python train.py --d_shared_expert=0 --routed_scale=1.0 --balance_loss=0.00177 --lr_router=0.000416 --learning_rate=0.00264 --max_grad_norm=0.5 --batch_tokens=[32768, 65536] --train_tokens=319300000
Below are experts of layer 4 (counted from 0) of a mixture-of-experts language model. Rows are named router (the router's row for the expert), gate (a neuron's input weights, with its number), up (a neuron's input weights, with its number) and show model dimensions 112-223. Each number is 128 + 24 x the weight over its row's rms, rounded and kept within 0 to 255.
After each expert's rows: "gets" lists some tokens that make up at least twice as much of what it gets as of all text. This comes from a sample of Wikipedia text that the model never trained on. Tokens count by the router's weight.

# expert 12
router [124  89 118 138 136 125 124 145 125 104 105 137 143 112  84 168 144 155 133  78 125 164 112 157 109 151 141 161 159 105 139 109 129 112 124 109 114 120 100 152  99 129  99 116 128 134 117 161 120  99  80 124 138 119 138 116 133 121 133 139 156 130  89  94 133 111 108 105 159 125 127  88 128  97  99 100 140 133 158 124 111 174 133 127 124 127 123 135 125 114 112 139  82 111  92 138 146 140 166 128 116 137 126 130 184  54 153  92 145 134 127 118]
gate0 [ 88 123 120 123 169 140 141 137 152 160 160 128 104 136 161 150 124 107 118  91 139 103 167 106 122 135 118 108 174 133 140 123 120 140 100 146 137 184 147 129 168 134 139 153  94 139 124 148 133 144 103 125 115 134 144 142  99 130 131 168 144 127 169 127 163  92 101 134  97 136  89 132 127 116 156 110 101 143 136 159 116 133 112 157 118  78 185 125 143 134 163 136 213 134 131 104 124  79  87 108 114 138 106 122 133  97 106 150 119 114 130 133]
up0 [126 151 129 116 126 112  86 138 152 144 115 120 129 110 118 161 130 158 145 120 164 118 116 145 126 119 103 104 107 140 152 164 177 157 110  76  95 131 158 144 144 156 143  99  67 135 125 122 114 161  86  95 139 129 102 149 172 131 124 128 169 153 128 129 146 124 139  90  79 102 143 129 103  77  92 129 169 138 172 116 114 130 104 107 111 106  87  91 157 166 124 152 121  99 131 103 117 135 116 123 100 147 127 123 140 106 140 191 160 130 146 111]
gate1 [145 175 119 175 120 143 127 101 121  97 129 180 127 130 158 110 128 148 154 128 122 135 141 106 117 159 108 181 164 169 153 107 139  91 104 169 109 143 155 150  92 104 135 145 120 131 126 160 149 150 119 126 109 150 146 157  86 187 135 130 127 138 116 113 197 104  94 115 176 155 143 138  98 182 124 113 132 148 113 132 121 145 102 115 142 100 162 115 166 150 139 152 132 162 119 125 137 145 121 133 122 129 169 155  97 136 110  91 142 146 167 144]
up1 [114 166 172  97 143 130 131 111 151 147 109 136 138 122 141 125 168 140 111 110 144 141 150 137 117  84 143  95 167 120 115 124  99 161 160 144 182 136 105  74 154 155 137 125 155 123 143 156 118 123  91 141 114 136 113 114 123 147  82 138 141 151 188 140 120 183 135 122 127  95 109 113 126 123 130 132 128 123 137 126 138  82 112  91 108 116  84 152 111 129 136  98 111  88 160 149 115 109 122 118 171 143 142 140 105 109 168 156 128 132 131 113]
gets: "\n", ".", " is", "-", " as", " was"

# expert 13
router [127 130 117 180 156 160 141 143 133 140 115 112 106 119 189 107  83 115 117 101 126 146 155  98  81 149 125 117 156 122 171 134 132 154 106 121 121 104 117  86 131 139 108 155 118 146 158  89 119 134 115  95 145 125 152 125 163 136 108 119 125  99 140 131 136 160  87 118  89 138  96 168 176 135 127 160  95 125 156 126 127 107 134 131 112 126 195 118 127 118 113 132 124 121 151 125 164 166 188 143 171  99 117 136 132  84 155 159 155 160 115  83]
gate0 [118 149 162 124 151 149  79  99 126 128 142 140 114 152 167  77 158 108  91 105 115 101 119 132 142 127 146 105 114 168 134 140 157  97  92  99 135 149 151 137 105 133 110 165 140 135 165 160 159 117 130  68 142 152 118 115  99 108 170  90 127 119 138 157 165 156 127 104 132 143  89 150 121 151 149 178 135 125 136 105 142 143 149 153 122 178 168 179  94 128 110 137 152 167 110 121 138 119 119 139 108 120 120 110 102 130 119 147 118 121 103 161]
up0 [111 127 105 137  95 125 170 133 132 139 158 121 173 156  98 122 120 139 158 182 114 140 140 117 159 138 136 157 122  92 133 147  97 150 169 159  90 137 106 116 155  87 131 104 149 129  93 105  64 157 133 174  96 104 143 156 137 149  89 131 146  89 125  97 112 122 115 115 125 124 128 114 121 115  99  87 122 162 126 140  99 131 104 132 147  64  92  90 150 159 124 136 105  95 144 129 127 165 129 116 150 120 130 136 122 129 113 111 126 154 134  99]
gate1 [130 138 162 133 148 164 118 120  92 152 105 128 123 164 122 119 101 166 119 115 116 119 119 143 112 146 162 112  98 150 150 110 127 129 119  89  96 154  99 166 141 111 129 147 133 115  97 134  87 103 131 120 152 124 124 156 180 104 127 140 139 152 113 137 135 167 126 123 144 129 116 124 135  97 156  99 169 136  88 133 126 146 127 136 147 130 155 153 123 142 110  84 157 126 112 136 134 134 121 121 123 166 134 142 167 116 145 131 113 112 136 109]
up1 [115 146 142 130 146 153 134 122 134 123  95  87 105 146 127 136 121 163 128 126 157 138 112 134 109 120 131 128 120 121 130 123 112  87 113 138 119 179 110 151 154 135 128  91 104 138  68 105 120  49 139 119 168 106 126 142 100 101  95  98 106 156  99 158 108 154 111 111 154 116 117 149 116 140  96 125 145 143  83 145 131 107 127 113 106 165 127 122 125 162 133 152 153 139 129 146 108 127 130 103 136 152 133  89 154 114 133 120 105 154 114 176]
gets: " a", " the", " an", " The", "The", " A"

# expert 9
router [143 111 131 123 164  93 125 107 114 131 116 100 137 110 104 157 105 162 120  93 128 144 106 112 130  99 129 168 114 155 133 140 103 107 172  99 146 108 143 106 121 119 123  96  81 122 121 129  93  95 106 147 161 117 144 127 139 121 165 100 127 185 110 141 165 128 147 171 117 158 136  97 144 133 122 118 129 115 147  98  99 148 145 161 148 148 159 174 146 145 160 114 141 164 160 127 121 111 116 137 105 137 127 105 155 136 130 115 117 137 111 174]
gate0 [125 103  94 148 105 160 171 143 114 135 110 147  94  78 115 136 107 138 140 102 122  83 172 109 122 142 114 104 136 150 119  93  97 114 122 119  89  65 135 119 126  85 121 133 178  91 102  99 128 130 153 144 180 134 167 111 107 102 134 103  97 131 139 103 126  99 166 124 122 127 122 124  94 116 119 148 133 142 145  92 139 130 136 115 109 122 131 145 163 110 104 102  97 205 157 109 119 114 101 141 129 144 147 132 132 116 104 141  72 195 100 116]
up0 [169 135 113 109 142 142  93 160 181 151 120 128 139 117 112 107 126 144 105 118 128 129 107 119  92 125 128 154 146 169 138 156 172 122 142 116 132 144 109 112  97 154 167 104  72 131 103 132 147 122 140  86  75 135 150 126 125 149  94 153 159 119 153 165 155 110 126 136 150 141 138  89 166 122 126 135 100 143 111 135 131 121 137 148 105 151 114 116  96 136 134 178 154 146 129 114 168 158 165 131 142 135 143 119 150 117 148 130 162 137 137 161]
gate1 [133 108 106 104 104 120  99  81 169 140 148 152 106 182  88 114 122 122 118 109 133 179 106 125 151 139  89 117 102  90 137 109 117 156 169 131 129 126 155 129 121 131 150 160 154 122 128 133 110 155  90 148 110 141 127 102 107 153 166 143 108 119 133 134  96 133 126 144 164 117 123 118 159 125  94 115 127  86 136 135 105 121 156 158 114 133 137 131 118 107 154 157 103 169 137 185  97 135 178  96 149 134 114 108 158 160 101 116 121 144  89 122]
up1 [112 110 129  95  99 116 139 158  80 137 158 156 116 125  98 139  76 151 124 142 133 123 114 174 119 127  99 111 100 157 161 133 164 108 128 145 111 168 145  85 127 145 123 103 107  83 115 102 121 139 122 115 146 160 113  85 154 127 133 135 128  99 116 198 145  74 145 121 124  82 113 156 157 132 142 132  91 117 156 101 100 131 131 137  82 134 114 133  92 144 149 103  94 135 115 133 133 125 117 137 153  93  73  90 156  90 147 122  64 117 132 144]
gets: " and", ",", ".", " that", "s,", " which"

# expert 11
router [122 137 102 120 131 121 175 147 123 131 173  96 113  97 137 108 149 150 135 137 131 118 128 122 135 119 135 115 122 173 146 116 123 150 150 136 129  94 160 129 130 141 125 159 162 167 143 135 119 101 159 134  97 164 142 140 120  77 122  86  84 117 111 127 115 116 139 144 125 116 120 117 170  99 135 125 138 112  92 152 104 141 133 134 152 164 147  90 134 122 141 154  97 130 182 144  64 106 138 134 114 120 118 146 125 101 150 138  76  94 163 114]
gate0 [109 128 126  90 135 135 157 106 113 139 115 123 151 148 186 174 158 130 154  99 143  84 123 123  86 131 131 153 155 175 105 153 134 129 142 121 116 114 142 140 166 135 133 142  99 160 123 100 109 123 119 143 128 168 143 140 134 106 125 195  98 148 148 126  72 131 147 126  88 109 137 117  83 112 147  89 140 121 105 119 121 118 129 142 155 113  81 120 111 110 102 116 125 152 171 139 165  95 178 138 134 118 128 136 120 160 137 132  99 116 142 152]
up0 [109 125 121 127 149 128 165 107 157 112 103 166 121 144 187 166 151 146 182 113 174  91 163  95 123 113 116 135 166 143 134 164 163 153 109 127  96 104 123 140 174 142  93 163 102 161 100 112  69 119 104 164  77 126 137 132 129 126 137 197 108 154  88 134 109 133 135 125 105  98 118  95  79 123 135  94 151 142  76 120  93 135 129 167 120 104  71 120 126 103 101 103 124 118 142 137 100 113 151 156 162 116 149 146 136 165 133 139 107 105 142 143]
gate1 [121 124 103 124 172 136 109 151 141  95 114 103  98 150 131 147 129 139 114 136 131  94 111 137 149 123 160 132 126 141 140 107 104 163 141 137 130 120 123 118 115 104 175 117 115 113 110 126  85 157  98 137 146 111 144 155 108 204 141 139 159 107 103  95 121 139 131 109  95 124 130 132 155  62 102 115 140 115 127 123 166  90 129 146 110 144 109 110 168 132 155 132 170 107  99 180 165  67 115  78 115 116 130 134 120 143 129 134 149 111 121 168]
up1 [155 152 153 162  70 148 153 130 125 135 153 118 150 135 170  81 138  90 170 146 108 142 128 113  93 124  79 132 100  76 115 121 146 138 157 118 108 146 132 141 128 143  96 150 128 113  89 113 159 117 147 142 101 114 120 111 124  76  82 133 109 143 162 144 122 143 128  93 155 117 162 160  82 156 173 111 117 117 125 147  73 164 135 114 161 104 167 142 104 136 118 112  90 134 133  86  96 173 177 127 125 129 117 114 101 131 137 137 124 131 125 103]
gets: ":", " in", " January", " March", " –", " on"

# expert 1
router [130 107 102  94 113 162 124  97 158 135 140 141 166 128 109 145 131 102 151 139 113 102 114 186 158 128 122 138 153 139 114 161 186 110  91 161 161  73  95 116 115 103 147 141 116 161 128 115 109 136 129 108 142 118 111 101 117 112 121 189 136 129  94 112 140 146  90  79 155 154  94  85 109 130 145  78 131 109 130  75 115 167 102 137  84 129 140 123 163 104 126 107 123 113 139 137 125 104  67 129 118 148 133 178 108 142 123 121 143 105 132  96]
gate0 [122 117 142 101 102 115 108 144 117 111 106 143  80 133 119 107 116 127 101 169 130 103 122 116 115 146 134 155  80 130 127 101 117 153  95 138 122  97 108 113 108 126 146 144 150 105 125 148 105 103 103 137 139  78  90 140 120 139 145 151  78 137 128 145 124 145 126 109  81 105 153 155 121 142 110 117  69 127 117 168 137 132 136 123 147 121 135 123 119 116  97 134 150 159 124 122  98 147 115 147 117 104 116 140 110 131 138 146  81 124 155 111]
up0 [141 158 139 134  97 135  95 114 127 108 156 124 116 141 119  72 116 115 107 172 125 128 104 117  92  88 113 147 110 111 145  98 108 154 128 193 112  93 114 153 131 164 132 131 139  69 124 131 104  83 124 125 107 107 145 162  93 126 133 137 136 112  90 189  81 155 129  87 116 119 137  84 138 114 113 158  76  81 129 127 112 131 138  98 141 113 122 100 152  88 127 118 137 142 127 135 126 140 147 138 103 100 105 120 117 126 140 140 132 106 123 124]
gate1 [146 132 169 108 144 118  80 135 161 115  93 122 114 137 121 145 133  95 136 154 132 149 165 110 134 155 123  98 122 131 134 139  90 107 109 180 149 115 128 128 169 140 178 117 133 107 125 134 102 114 147 150 128 129 104 136 136 124 118 145 128 131  68 152 117 140 119  77 158  93 101 128 183 119 134 127 155 150 132 137  89 127 122 156 150 140  99 138 103 104 144 127 134 103  78 149 155 123 137 137 131 163 143 125  85  73 133 130 111 139 123 120]
up1 [108 115  65 119 129 113 149 146  83 164 154 130 140 143 101 116 126 149 103 116 144  69  95 135 112 106 119 133 133 143 100 125 138 147 142  65 124 172 133 103 100  97 111 114 151 177 139 102 154 110 103 112 103 119 152 122 120 119 173 127 145 112 186  84 156 130 147 148 123 140 163 133  87 126 112 113  91 118 131 111 181 114 132 112  99 129 140 120 159 141 108 135 146 139 177  90 100 132 113 121 132  70 136 122 171 128 134  94 130 105 133 143]
gets: "\n", ")", " =", "2", ";", "°W"

# expert 10
router [172 151 124 146 115 156 132 145 128 178 144 117 144 100 140 124 133 141 158  63 113 104 108 118  79 136 114  86 120 122 159 117 125 106 150 132 155 139 122 161 113 106 164 157 109 148  93 133 159 116 161 165 174 161 172 144 137 108 109 102 172  99 144 133 139 138 141 148 111 104 137 109 167 139 102 125 103 140 112 170 115 102 142 132 167 130 129 146 124 149 151 184 142 136  84 139  98 128 184 123 121 166 101 161 159  79 170 156 135 128 113 140]
gate0 [130 129 113 193 111  56 143 169 136 129 127 154 138 100 123 147 157 116  92 122 123 132 123  97 120 111 137 107 136 110 125 118 124 118 125  98  89  98 112 112  92  83 120 161  98  89 123 161 116 184 130 129 141 147 114 151 146 190  89 111  85 130  86 100 110 158 131 128 113 115 144 147 134 107 106 132 156 105 140 136 124 106 115 103 157 119 163 150 156 101 136  90 122 142 121 143 154 125 171 149  89 110  90 127 109 133 149 103 107 163 121 120]
up0 [149 110 118 154 136  81 103 127 121 133  72 156 128 113 116 125 133 119 140 117  96 148 127 143 122  94 126 120 120 137 140 167 111 122 150 125 136 106  92 103 124 163 141 157 145 129 100 147  98 119 137  89 127 114  98 132 164 158 107 150  92 170 113 119 144 136 110 133 129 126 156 133 125 119  99 124 122 167 107 113 122 140 132 109 190 155 125 167 112 132 135 104 101 199 116 169 124 121 113 136  97 132 136 142 107 169 119  94 148 136 142 111]
gate1 [ 96 151 131 124 168 174 151 140 104 167 157 130 146 115 128 140 125 125 147 122 116 145 127  90 131 174 126 148 145 135 131 117 120 138 112 117 121 170 127 104 104 115 127 152 119 131 198 129  96 131 124 111 147 128 111 118 163 132 147 160 116 156  92 124 140 114 145 136 100 104 113 102 138 110 160 118 131  91 131 143 163 121 141 150 142 133 169 126 110 155 120 179 174 150 147 178  99 136 149  91 143 116 184 141 124 111 184 115  73  98 133 110]
up1 [115 107 127  88 102 144 116  99 125 128  91 146 124 143 117 111 132  92 145 154 159 121 147 168 144  80 113 106 115 128 135 155 110 109 150 160 163  82 138 148 132 136 153 111 144 158  72 126 142 122 101 141 119 174 127 144 157 131 147  88 114  95 133 101 117 128  89 160 138 142 116 113 110 128 105 131 172 163 104  71  65 121 145 119 104 151 113 141  80  88 135 124 121 130  90  94 162 138 106 138 136 150 111 139 147 156  74 144 139 132 161 124]
gets: " of", " the", " and", " to", " in", " with"

# expert 2
router [109 100 139 121 129 144 113 159 146  88 161 131 164 142 118 145 144 144 131 123 165 102 126 170  80 152 131 136 124 108 109 174 108 182 127 100 124  76 125 129 116 179 145 128 144 104 119 128 113 178  86 126 143 138 144 147 134 163  85 153 129 145 140 136 108 123 105 139 144 117 124 183 126 107 125 118 117  93  51  89 153  78  89 151  90  94 115 135 132 155 129 126 109 180 147 155 117 165 133  93 116  74 143 157 164  86 134 125 118 135 179 106]
gate0 [137 124 138 107 130  99 100 138 122 148 171 138  81 100 107 131 127 142 118 162 119 167  96 127 156  97 135 145 147 106 167 167 115 177 103 158 136 142 122  94 148 122 117  70  91 141 155 126 155 113 106 124 142 128  83 142 149 159  81 175 123 156 143 138 127 120 117 155 116 126 108 125 115  89 132 139 120 111 149 119 143 133 108 123 128 120 150 119 103 170 120  88 121 140 152 107 139 155 158 106 118 134 125 104 127 136 121  89 121  96 104 111]
up0 [120 126 125 138 106 130 144 114  88 137 148 130 159 154 101 130 111 185 108 148 128 115 155 129 148 116 118 132 131 132 110 135  85 140 116 143 145 192 187 116 120 137 176 121 148 164 117  97 123 129 125 172 145 139 139 114  99  83  99 157 126 127 166 123 133 102 119 111 135 153 149 106 113 150 115 114 148 125 117 139 126 113 127 187  79 117 124  91 132 139 120 147 136 148 134 141 193 117 115  61 115 100 125 155 146 174 111 119  98 118 123 111]
gate1 [128 144  94 137 147 172 112 145 144 102  97 111 129 111 122 145  99 103 115 144 152 153 124 132 103 155 119 146 139 127 124 123 109 156 118 110 112  82 179 105 130 166 171 122 115 110 136 125  99 125 127 115 143 111 118 146 176 124 173 140 140 161 130  99  91 115 118 174 124 141 113  91 109 161 123 141 138 139 140 115 131  48 131 102 112 106 122  79 132 163 112 125 119 165 110 126 129 145 111 117 143 172 135 129 189  80 131 106 140 149 135  76]
up1 [111 167 134 120 135 162 104 123 145  96 119 117 120 128 141 164 110 133 109 115 148 121 110 123  83 187 130 149 111 135 124 137  80 132 161  94 134 121 165 126 110 182 153  85 137 112  93 134 135 104 123 113 171 129 104 116 154 147 113 103 146 146 150 171  89 106 106 151 107 155 106 100  96 162 132 131 125 114 126 147 145  97 168  93 135 111 124  91 143 142 137 113 114 185 139 116 109 109  95 135 135 165 130 109 105  90 129 149 143 153 116  75]
gets: " |", " ", " 0", " 1", " 2", " 3"

# expert 0
router [149 143 103 161 147  90 111  95 139 118 118 161 117 127 151 101 164 136 125 115 178 145 140 149 138  83 151  98 146 105 106 120 140 123 113 162 130 125  87 137 151 132 128  93  75 134 113 149 139 123  89 142 117  70 136  94 138 156 201 112 114 145  94 146 128 137 166 123 129 128 125 143 138  79 134  85 141 122 131 113 133  97  94 118  76 106 130 114 133 170 137  78 139  66  98 101 125  80  96 121 161 145 153 127 149 148  99 100  96 117 144  70]
gate0 [130 140 129 130 151 171 123 123 154 114 119 156 142 122 111 113 157 100 137  97 177 124 108 146 120 101 126 115 131 140 142 131  99 140 143 158  92 131 112 107 145 163  99 132  63 192 130 136 137 117  50 146  76 140 135 133 133 190 163 142 138 135 140 111 137 137 140  99 178 150 131 118 122 105  90 134 153 102 132 118 110 135 104 163 139 105 108 146 131 144  96 126 164 116 140 128 130 160 175 156 156 160 128 144  93 135 113 124 151 103 149 154]
up0 [112 167 126 121 141 145 117 122 159 121  87 137 130 121 128 141 126  92 146  85 180 121 132  83 156 122 123 120 151 136 132 135 121 140 127 134  92 148  89 115 133 175 158 136  71 180 154  97 131  97 113 130  85 113 141 107 148 185 141 148 108 135 137  97 124 149 111 108 127 153 131 110 103  77 104 169 137 112 112 126 146 116  88 164 165 116 132 120 149 131  94 124 141 111 151 110 136 162 155 152 125 154  92 127 135 107  90 130 127 110 127 166]
gate1 [125 160 110 134 125 146 160 120 146 153 130  99 142 154 137 102 115 121 121 139 126 122 164 136 138 141 141 156 129 138 118 112 146 131 148 104 127 163 163  98 128 128 120 154 152 148 100 111 145 107  98 100 152  96 128 126  90 125 132 133 152 151 137 168 116 139 115 167 133 103 123 139 110 133 116 133 134 105 111 130 150  94 130 114 134 164 129 138 136  80 127 138  87 116 138 105 110 125 100 164 157 177 138 172  95 133 116 152 132 121 127 164]
up1 [126  91 138 150 143 126 135 125 133  93 122 168 122 150 137  92 115 115 112 100 111 133 145 156 108  90 174 125 119 127 126 106 122 103 120 108 162 132  96 108 147 166  92 128 115 131 144 191 124 128 164 118 132 160 117 110  96 155 115 125 130 140 148 113 110 118 143 112 119 146 117 154  88 140 144 143 112 159 158  98 145 100 186 129 138  72 169  74 130 172 149 120 111 105 122 128 165 105 140  97 147  98 118 154 143  81 146 122 154 100 139 113]
gets: " |", "-", "|", " ", " /", ";"

# expert 8
router [118 114 112 128 111 137 109 146 142 137 171  89 163 103 127 163 133 130 102 136  81  98 150 115 120 101 143 133 135 107 142 125 117 132 100 108 125 109 136 132 135 142 125 118 155 123  64  86  95 126 147 147 118 112 137 159 157 184 126 135 176 144 100 141 106 166 105 111 166 132  87 155  98 168 131 131  91 145 175 112 129 102 105 107 145 104 105 136 134 124 148 167 142 108 114 133 141 147 108 122 146 116 153 100  72 119  83 143  61 124 162 170]
gate0 [136 117 100 121 129 149 142 138 183 144 125 175 102 122 113 166 142 107 142 118 151  83 126 141 112 130 137 139 139 140 116 102 109 104 113 114 117 109 129 103 134 117 135  68 138 110 111 162 138 108 149 190 131 116 169 117 100 137 128 114 134 144 118 117 142 128 110  87 147 131 121 158 149 121 146 178  97 109 146 126 150 124 122 115 119 124  80  98 212 113 141 108 115 118 121 120 116 187 106 125 101 174 143 110 169 149 157 124 155 133 126 163]
up0 [113 147 141 148 130 132 131  99 142 172  94 131  97 107 125 155 116 114 100 114 163  79 159 128  99 184 138 148 160 137 178 136 144 137 118  92 116 133  93  84 133 124 175 152 108 131 115  96 154 136 137 122 155 132 136 148 137 137 165 102 143 139 130 147 121 118 111 123 113 111 125 119 163 134 124 100 130 102  99 138 108 135 132 154 131 131 106 150 119  84 157 107 182 130 132 143 120 132  65 115 135 114 138 132 110 115 143 122 123 158 120 127]
gate1 [ 93 162 114 147 130 134 153 171 136  76 161 126 136 165 153 140 103 124 166 127 143  97 102 115 111 118 121 109 135 155  79 104 132 135 131 112  91  99 104 149 116 118 112 144 106 122 123 117 177 132 117 130 156 125 108 118 115 146 134 123 117 126 148 139  98 127  68 134 149 149 137 106 115 192 106 120 152 116 180  78 152 145 112 143 120 180 161 170 120 150 114 113 125 126  98 117 124  96 109 137 122 137 122 104 117 154  77 161 139 124 135 155]
up1 [104 131 142  98 102 106  95 110 127 170 108 128 129 155 120 114  88 138 116 143  93 106 120 143  90 111 117 104 115 111 141 141 158 110 134 134 129 142  88 128 151 100 122 104 105 159 158 139 113  76 121 150 107  92 150 149 156 113 132 131 128 151 121 104 110 139 161 127  90 151 149 144 154 136 161 149 146 144  90 183 103 138 154  83 140 146 122  90 134 121 139 150  99 139 130 148 156 158 142 146 132 129 122 122 166  90 118 120 134 161  89  96]
gets: " |", " in", " New", " South", " United", " North"

# expert 3
router [135  83 118 170  90 123 165  87 150 145 117 158 107 118 179 172 137  97 100 137 107 154  94 116 156 107 129 119 102 124 133  97 112 131 153 105 108 164 122 136  87  87 181 121 100 123 101 114 151 132 114  84 116  84 107 155 130 106 162 142  98 162 114 101 148 158 142  97 116  95  94 167 109 147 123 152 120 144 114 111  87 117 121  91  99 156 122 168  96 161 134 159 141 159 131 128 121 102 173 156 142 160 157 129 153 103 103 112 116 160 101 136]
gate0 [144 107 154 130 124 132  76 125 150 150 137 130 142 122 118 105  97 130 151 123 124 148 123 156 149 154 131 110 128 140 135 114 125 137 118  69 130 133 155 120 121 106 148 115 103 112 120 159 155 155  98 107 129 117 118 152 143 110 162 127 119 118  87 111 124 134 102 111 159 152 128  73 123 129 138 130  92 135 144 131 143  83 118 123 153 111 171 111 118 105  95 123 105 145 142 122 113 144 122 103 140 127 128 126 131 123 146 188 144 141 104 147]
up0 [111 126  88  99 131 147 118 143 115 128 118 127 120 108 123  98 172 135 157 139 109 126 108 116 130 140 112  99  96 100 129 109 120 127 139 148 140 147 115 117 151  78 121 149 135 119 110  48 129  87 110 115 132 108 127 100 131 172 181 100 135 120 154 153 109  80 139 137 126 118  87 133 139 124 134 138 134 114  97 147 127 152 136 126 126  91  76 165 122 142 152 117 114 129 120 128 136 136 133 168 110 121 116 118  83  58 114 139 167  75  89 133]
gate1 [111 130 140 117  95 126  92 117 137 127 165 179 104 127 126 133 146 145 140 116 193 173 129 116 124 124 137 139 114 117 115 157  87 122 152 147 117 169 148 127 104 137 132  85 104 115 139 134 104 165 103  75 111 140 117 149 113 147 149  94 138 135 121 143  95 129 153 135 121 115  79 158 104  77 105 136 103 139 175 139 166 147 102 137 111 137 144 135 134 105 100 146  94 133 141 162 136 112 172 121 154  95  64  96  85 153  92 129 104 105 157 135]
up1 [123 173 143 137  73 107 120 157 143 137 116  63 121 174 121 112 111 108 130 112 139 123  93 138 110 129 108 123 132 117 105 127 114 122  98 138 105 116 125 194 110 116 125 150 128 160 147 128 162  95 115 161 169 136 104 106  91 137 118 139 129 124 151  90  89 155 148 159 118 146 127 176 118 173 166  98 100 129 143 143  88 113 141 110 138 145 132 116  85 152 133 157 147 127 148 122 111 145 121 160 143  98 170  85 141 105 116 164 136 135 139  91]
gets: " was", " is", " it", " were", " he", " also"

# expert 7
router [116 159  93 111  88 122 122 110 116 139 118 119 138 155 130 129  99 118  87 142 106 120 137 128 132 140  72 128  83 162 119 135 126 152 133 105  89 135 162 117 138 106 123 135 169 118 162 169 134 112 172 128 140 199 112 135 128 154 118  65  86 130 126 136 116 137 134 126 107 124 124 121 158 165 163  89 136 125 143 126 117 116 156  95 148  96 134 119 106  92 155 102 116 121  99 108 113 152 106 139 140 130 149 130 151 137 144 123 132  92  92 125]
gate0 [ 83 133 130 124 140 145 145 127 126  97 128 132 130  93 144 130 150 162  83 122 132 109 141 147 133 132  63  98 109 106 164 184 125 129 123 159 127 133  75 110 132 126 137 130 151 133 120 125 160  98 138 115 143 148 131 128 135 155 111 127 140 151 161 153 117 123 150 136 130  89 139 147 120 113 150 137  85 132 150  94 100 122 119 101 174 139  81  96 143 191 144  98 133 118 123 102 108 132 156 127 114 134 142 123 158 110 128 161 137 124 169 148]
up0 [119 157 135 109 122 125 147  98 132 122 120 112 102 130 114 133 108 136 132 118 100 141 151 147 136 158 104 106 123 135 127 176 137 119 151 107 156 122 129  86 151  95 130 144 156 111 116  89  93 122 134 119 135 148 157 166 100 124 120 156 136 139 102 110  96 149 139  97 129 129 171 157 132  97  76 127 162 196 158 138 116 140 138 111  88 121 110 124 128  98 153 104 188 123  96 161 117 107 134 159 134 157 138 133 147 138 162 118 145 135 161 138]
gate1 [157  90  97 121 106 128 158 144  97 146 124 151 185 107 112 119 117 116  93 100 132 165 115 144 135 135 112 125 148 174 125 130  86 123 206 104  85 142 154 166 146  87 146 174 134 174 130 111 108 120 136 140 143 149  51 130 123  89 128 143 121 116 150 102 137  92 140 100 121  98 132 123 107 155 112 104  83  88 125 140 130 167 130 146 173  95 180 152 140 123 134 141 129 146 147 108 140 102 113 107 167  90 125 146 179 134 149 115 126 114 131 161]
up1 [114 146  85 154 132 119  72  96 154 127 107 107 123  87  73 126  95 143 133 102 112 151 153 138 146 116 139 139 232 111  71 161 131 140 118 116 123 171 133 149 122 152  85 107 100 164 149 103 120 145  91 151 132 130 113 139 149  92 141 140 142 137 140 111 148  82 126 138 132 132 132 112 133 168  99 110 136 138 112 120 130  92 114 151 147 136 113 127 122 132 115 156 102  96 131 117 137 121 110 162 126 145 111 161 109 128 170 140 120 116 118 127]
gets: " the", " by", " as", " for", " at", " to"